From a checkpoint of a small mixture-of-experts model trained on Wikipedia.
Experts: 40 experts in each of 7 layers, 224 tanh GELU neurons an expert.
Below are experts of layer 8 (counted from 0) of a mixture-of-experts language model. Rows are named router (the router's row for the expert), up (a neuron's input weights, with its number) and show model dimensions 0-191. Each number is 128 + 32 x the weight over its row's rms, rounded and kept within 0 to 255. Numbers have three digits each.
Before each expert's rows: "comes after" lists some tokens at least twice as common just before its tokens as in all text; "gets" lists some tokens that make up at least twice as much of what it gets as of all text. This comes from a sample of Wikipedia text that the model never trained on. Tokens count by the router's weight.

# expert 19
comes after: "\n", "-", "|", ")", "  ", " 1"
gets: "-", "|", "\n", " |", " •", " National"
router:187100161117091124105113088089140141128158075122148061083184158082092156193114174119114103095135120106070128111116141136171089163143145138047145151136128110124166155115127113140151123104103086108096105149167080143107177176133170120074075136111147113091099142151134105076142080127104137131119092122204124128104130162162099068139127124134142130161161160166192195093144071108156080186068114152092123168134108118120109120131059214123173106135141128184109121142157095158068115149089129111142093092124130151129124109163114053115169118074143085100166160172176134129130180158140151113
up5:182078134148189125124128173139142108136106139131143152107106159085111193154114159150130110080194117109076189047090178197138127132160153120113166137085083164172088129138117136118166160092161127120117110168120036148154137111119095131129093170162133042121057129105128181114134154151089099129150115103101114114153166124126161143113132122148135109090132174168151142122137140137168071096138133123115098134154107124105136105189116090146147150120188119133133142201145132101093154051148137108095102134205114106122104093167096072083097148083133058150094159165125185141108085164090130168
up6:114192092076140154142110092095112172141165054042073125208106158132128116106112113109106121148132021127132136084137132126189119135139099116115100114123153093113099127119166106097136072104056187187138168178094090137093068110141096147131113088117128046085123173129109168080142073096185140136132169113151120135102109128128107132092157161146147101161127167158143115182108049114132136170055140121132101124121163118103068114104190100165132133135128117135073119161130099114125134134149107151152054126142130106111104162117207130184135150123124129067160123115112129135111118131137139102
up7:176140098125146115090133156094116167095148147065114105127162140125149116119143046105097185147074151140080151173162130132095188124074173150102124143122103056120148166047199131158147102098142117175136068130147158137126132095115138083100160169185137104098153123107192166159122122084124194112158077151140125101099094121134113114080121112145147164102101065103190113120166163102164141156121165120086050119127089092158123126120140160148144161117168084126163148065106090127108116155114114129148163092112199104071138046169116145136084175120158150139108140139126155079110141090121105098
up8:117118164179149117144141089157192141119098108098098102174078140112135067100144144061117180051139110081090103147115137145130109122159096129061115137163207175212138126128094150139157124163109150170078105119165105106105175085112162078177119140101112158121131129136145109154142164097104153143044114121194126099128128131099157125127093189089106087152114137111116141103128151086138113067181062115175184106183130126144099136115088083118127109141106105162081143135207162084136135093161131106118042146145097118197122108112158101109111111125143132168128134103116099122132125117120165200
up9:188137156114100147158127121129133166160170127119150170136132167111154088130096155162128122129122075049086143047123142147132084122120136156138177194137164131148127125122094081133113170128156189179099133112159122140081151073186125100126095153153101156145075130125113104113149118147043167098066168068173147139092171111039096155098115131121135132149131164127131121117136063110151122158131050098054128118145147107143154174086120162120155133126153182080032119130134122097089184114114089123126161142193115211175118107131160102089181128150116120135150133146097110134124134104105138120
up10:178151161104138161098132211129114149108091105051138085141123089093116131071156140204185080153115113077051140141104157125084172139187127122167093137123117153165185110118123062126148176089162110150161149151197110147127132155132125126114144057126078099107121095093113138142137170095127084110163159170177082087107136112092096154173171164131183108175154127111117146157158086103124123130091105106083172102107158123131108147185110135177083117131176112154118092151115142113117178106115167077178144043135180120102099164142157119122108144083120115124103130129096099093116183090132124093
up11:147140146191115131104121088092119138132109139074086122111135113147176116164114120086111161047117184076178122074211109123082156149148161127110139147137125145126170143151144128120101092110199095100108168146134088145174072090115159090115177134124093106089097095147136183086154182153172150087152092157116123101138137126123147056130159087192140089145121108151146130162188089116157060132171114132100109098111111090127111119116140113066201078140155110146053105094187119119124212112105098121129131153142126133115154061088105146113106131113159104177144133157158144110150098152199162161
up12:127135141163159132113082100074170130148071120132124066121178115160110084144103102097081116092111112132119140190136085155120126102078118129131181138153142197156161108105124085160187113077155145122219122098152102169140126144113114153122118108153116179121167159136155097118092130157095146167073142084151154082125151116167136166140126191146122193116077039145143131098099129126169146156140133139068129110130102105172128159109189142128068170100113124170102086148095125081157135119104112120143068150112068163117148141156103132048164129026113124150166074134116106124087109163163173129
up13:156169131138165133107169097141097141119140134150163143114157150095145131171110111106128154116156141147138108121152153111120159188139124167102209147119095125148070119093210146084080098092176107136115084164158180147168132171154090139078069152149112073127154179139120113134063130096101082151172137080149144156117121152102140100039187068219152128166091069102121098151151124103136211103148124075092130199113129069123135105164124116147144162122171161151095085129131134173151162149182122098140103109151142152076103142120152121136142099121097105153160113143159155150147140218118131098
up14:148095109113117102090071062134066202116081179143100153148110144113184132156149137128146130115125055109076130095098151107123066122127160141101147146107110107126083121129127112139136144102107121180131163137129103074140153183169124097141082113118102124124095138138106112102151136079072133200105165172132121067113127186202126114134135108146145127120136129123127219136165125144152129124118118204069189173108104151140147110084080131074097127172200125130100167171129081223070148123093147089144127168190072130153080159112146111128145130126118135103144141163061145125096136133117129174

# expert 2
comes after: ".", "=", ")", " =", "\"", "19"
gets: "\n", "\n\n", " (", "–", "In", "("
router:145140129142095064168115143099153172073134143120158073110181131113166150176136103134082108085136116093142067070150118100211114143156150086086179158129177125117128148100172154110143135127155068162113166153143111172102172144086158117116106204207158126140098144146089077063122126119108169089104143158152127149190141177087157097125149107085127144144105139162117167114098105111132093165086118097039132111163092064130080111138102117119132122116148068194097139149140089110120110122094116079183106100127136128132096125131136074096147106072127078163164145171118143119083105155117191122
up0:130110095124111114124128170181148164112093109162114148117123111086146130080134156090074120177113105060123152080193124140138142150147168060169146103122189113119103095146137135092141101143082134098108125127096043115066129141132123126129147160092118131129115118148110097118076123120100154120139031137113131167118096160152135148190160115101118091126101164190041115172151081100098163126065035110142137155089077100116117041156099140154092105098119107179079161131114144133112149149117117065124119136129147166026124144128079107103185138094103160096134125127139162184151128117128114126
up1:139134193129104114128117102086169115127100189070061110080086097094148148089099158119146077126085078103109107084110121120154132175083092023142139147117143101143092217105173131126130161180033090151121164181137115111147162113175147118138126141112163105132125196155109141108167166106118112106148064163171125142138075129094109156162176178097191118100107133160139174132132148127099114114122096174191127130118090167146149140114081112165196146158179134116106131136131094134148154135125142067177115167111129145073150126107132111073169123141120122174181101121131107152120098106168118155
up2:119087136083128103134155109117130174132100141117142143131138129135129102135139138120124147141129140160082094069105190174142173131172135145185142101121159128146123187121127136148155063120079121058124122115172152147170094196109173212122124112153166121138137100087136142128139180175169092160141103106140130121131110143162103163093157126134175100156123064188137098148100107148128167109140184181186172171077101035120135105179139107143170157083118190150143088127169149118143163140185135096153126149042123102049162201131140153122110090129124132109129105162179092165161169153089089147
up3:086181148138130143092126081089165104082110135062115127159119172099124159172135120139067125064148170086125125103173093199109134154142100148119193182163064131073102115131055126109178135138103127047168192114144085148128120062137142149146092175165133153170132135155067095086061107124151122191165153148138138154188116106115151111096090176149206135157094141123142171123136047116132096127133143133091113109134149142144114153122130140099167108158107148176106160160190143136099134097104105095100079145164104126194118173153100082156138158133102124103144120161159129099125109146142102113
up4:143163099124137133165095099136155118085128126120147137148112171085152089228144114089176194179127164200116139151136157157185106170114150097119113176119138091104126097138102133114039143134082127151181126118116155089078185118080111083138113132095116152121174075161090079187137141157128089128137083181160137085143113110129158129171128168155126117079116132110125093174180092121175160107127100148192167127102074089128110147140117130137140125121096163133126149142155186150140119142163105102112108159099108204156199060088091094110133115072115136064101091145162141129157155086151116082
up5:165113151099113143132149133135172134082118117096148152123100128112087143152123182159165113085128138118155202172140126107157177155101129196149121087155132129182142160088150146107162118125151101173160095157117053123172151117087205112130128138153083157142118121192129094063118097112098089102103043108131151174164133067090151139133076119089194159157124087172120136155171118118061118178142112140166089142132122086163110121097121098170185082117166139131149158112164164176180152150141118114142137106152105158055123188088099104161073127158117149096150140143120177198164154177123146101
up6:119107064153109061124123094142165127116164191088195120135141139114119152172187118134111110109144144123133105139095071155128103095208128107117177141119143135116214117138133157130129139100169091117137121106112122124131099163119125059099165118111088145139120122142124162134063111113141148122125126148134165100091126154173143142178118136116120132150115163099107125123136047112132197083136027161169071184126085088122161100112131172146136048137134073090130183136090072107096143135168121102132163130110151150081064103126115157107118147075110069129172169204133107063096139164093121172
up7:161113105102141123108150121061110127121139166150179163097169117146118105126119137061146138157117158075117075072175111116187098114120134094103154093130164132105124140148114142125157114102129147142115187140160148145157112090143185194082069174178076171117178155120118121121113109135132159128128116151135086137190150109130175078106072151112142127090137161111152186104112067126215131094092114125044161138125079082159137090116069081159209055121133189113134119156142058117191164187136163120172115157132172169126114087139103110119136135155135134111101123161086112118136124087142151090
up8:122100125126186118112106143083165107089134153096119140126124164152103177233122131078041115127141205060133121079147124121086134151136131090054161208094114103131063118138073107166165153136117159184134209157153152116159158089168087135187145142148150106116115108114094113171110084136123151182158112151126113126131093158135107139111134159141111096188071101162125110108197148117131110121173129181131118165101144093152117155155192068105133164175105092121068176118173141138113115140106138090087159095137116155106150133149091110085130112157181126139150116148142123110175111136146150074
up9:113127132235146068129159138048153182105104164102121108140131139175108124102111139097111093147128055105133139159128143153135157125120122073077092187115107114171190125138116106127169134106192174135121129158116120119118102192141096132173098107152116115146121122088154117120143158131120078158057139097149066142165116186105134124075207155150098134142158193116181117118184159128126129138109074146140146103117166143115131138153151064091177140195152148101142116132121131132111113137081181070114157159107094116205152140057105127157140084140120069164141072106106150157154171127146147166

# expert 27
comes after: " |", "|", "  ", ";", " —", " to"
gets: "\n", "  ", "|", " —", " there", " 0"
router:129084185132076093093132129102156130084161149156145128103194136103141114150140097123129076130077161121085092133189120132175119113140125105083158166087150135151136106067139067107173094119137110179165128142146123155168183131113185121136084159169190107143102140098107130073103128187079165110086109102174119069124110127155180111098164141086118118171127129131144206086095033098162123146065094102123082111120114135044108146168073139189177145106158124115112124118120140131086181155109102123145114090107146142106069109097099135100117100119130076128194169144105148153177161128116142116
up0:112170116132086087132169125165123187101119109156112150137106175117170078119154110130124136128167156060140123165159070070139136112129118113121136093096166090112131209115137094109104125083103161081135099132111124113158144109062143129083151127147150115205071120131106168054092171162105141107176155117122119098057126144151119111098086112185125182139146147145113128063117133112161144084129188060131132162107104121091160086144108077101089080150180107112120135204101160193093094103200109141199112134121154115148059111131155112141093102127133138116125206102112164127143118153175123151
up1:103083074135208075109109155098134148098167174092109145122114174142168142104115163150093108130159124090169161132142142100110124146113109075093133083062179146074119131085178056137135137102127161182076134143177152177120105119129192130114166122170113086157120101162113147097113104153109145129169111111156088085163072120089158124137195162127136119168144141155133121181096123086087175096113123077109102136110092125149108119150185177141156057144125071119102112169150125153073123182151079137079078098106177127110104173118101109104131156145166074095158135107088200129175155166137147154
up2:129141123171141094149120125108159106145102193155179117110128182150200177058114114130142105096171171100119131117176166095145122085148140112088129166167139097155169140121177063106191112141145129108134203097083091130139129115149105154115131089165130093103105053108124131077107125089114188124126141127156104176177098113132120116142187147131126104109145110203116093165151156116116146114112114124144109133109155151103162188182127135181114093137146111162131191190149114144096155156069105131113181139132198134134125151167154126071097156115123142114120214153139182087183165216155105111
up3:143123217072156060162062122148119154137149178113090089155108140126142171165120130162130144160089158106125120113120095127118085156099166181109162171102106143173142100118200146104107151084087131123123131148160147183053152135105119163133077173132132142127135111131123087108108098112125062117136167150133150115171097125152094137102144159170121116133125206060145174161149108080135107165152095128153157163130122100133106084099128145098057132152064108108171155119082101113107146092203116165129108161154107138084121075088093110076084079138112098086164203119121157080117159176076136130
up4:164141164145131088165087125156085131077137122106114105166066108081181142187134141161059112175128115119079093166125153138080050149199106094125093163138160115124116152098141141090107151074149112119115101048138163077071152174106121105079155126185231066143108120094089158148123156096059150121095106100097161124127111120161139124129138136099075141168151165127151098098103136147072089152138167181093125132129128125142101148157109116186079134144122128107114149184071112127118113131063167143109144187110084144122078145108150140066106159121133094114156106099101152157113147143130175115
up5:121149124197116118174088130086160130189109168118115118122139117071151195123116117122077047080135129104122101138104106113145139147196175043093138155114194103158108142132130106101122209087088113112132125136124101136105148096133116092103083110129149107178101094148130103151145087116099122187096102131160098113140118132150137131118174121080149159087086095159100124099150162124151165109099139170105113149156098112109111180146114100128159139103059092159159099130172100152101170105104115107098141122110112092093102092096129149083185144136124154062225143190177185166099103181144185076
up6:147113142097152142129103112148132147135130094120102119142135178138140111126071131156139119120092136117171155115141104112094110132179159059129174030098156166116109150096147134162130159140100108147136177182083130173028120121042166088145140158106143126154140113142106077135098112124162151124163116138116118093149116097109162150105102177124113065211147066192168127127090074110160078142115159133132034148033106140126120114150100112147109143122144168135098147147155096126094135135120100091108120152109162162161029140116124166131060125082181114084088126126131167113110173131141142179
up7:115168139124125159108131145115159107124099090162128106158163107142166082079112183179148090136105120158172109156097072153149043142133183079163116152194131085126116132122129120138147087118158094127126113103147192103122105106150126110118070119150178058135171104153081121135112103117164147095141152127133103087099146164148078114131099152124195101126148100163109156118179139072104118154136090155130141123174139154155093136211093132189132202110176134091091100207167166105097162135144162098103163165142116152151121060169115068149091142138152098115123149157103106167095213134148195117
up8:135112089108136123161094108086163135115125146141170124224120132123188162142083094142095100106106087106156099063068141145152137176118166109090121205095156131113156116119177114071193152093140150137063133135157133145114169200154095148113132069137186155132100085146155139110070184161162160139101163157114093138128107151171133140176128146134114128129218192142146163082100142119168130157104096134149126106117067130146135145133156122152069133158093133085126131199111158132108163162123127158107065131155146130106133177085136113099105105150149041108130158152090180136181122092162128158
up9:158085117140165154097154094094138108172171122156128151137117092105165110126118149075165152116149207117154093118124109120106102149139125118109102145111119120136086128119159089045183145083095059108103040117146085155077139128146190070155101193084147131147111150080134117133126130045150124120144167102156095114089175092123096141113137091088112102142091144096165165066141105118183162132117076103117138124143111160102088165147128113158103178131107125088145065223134105061115115145092118052105167117132132096174088095146140138149082100122148091096189131152185120129126128127134153170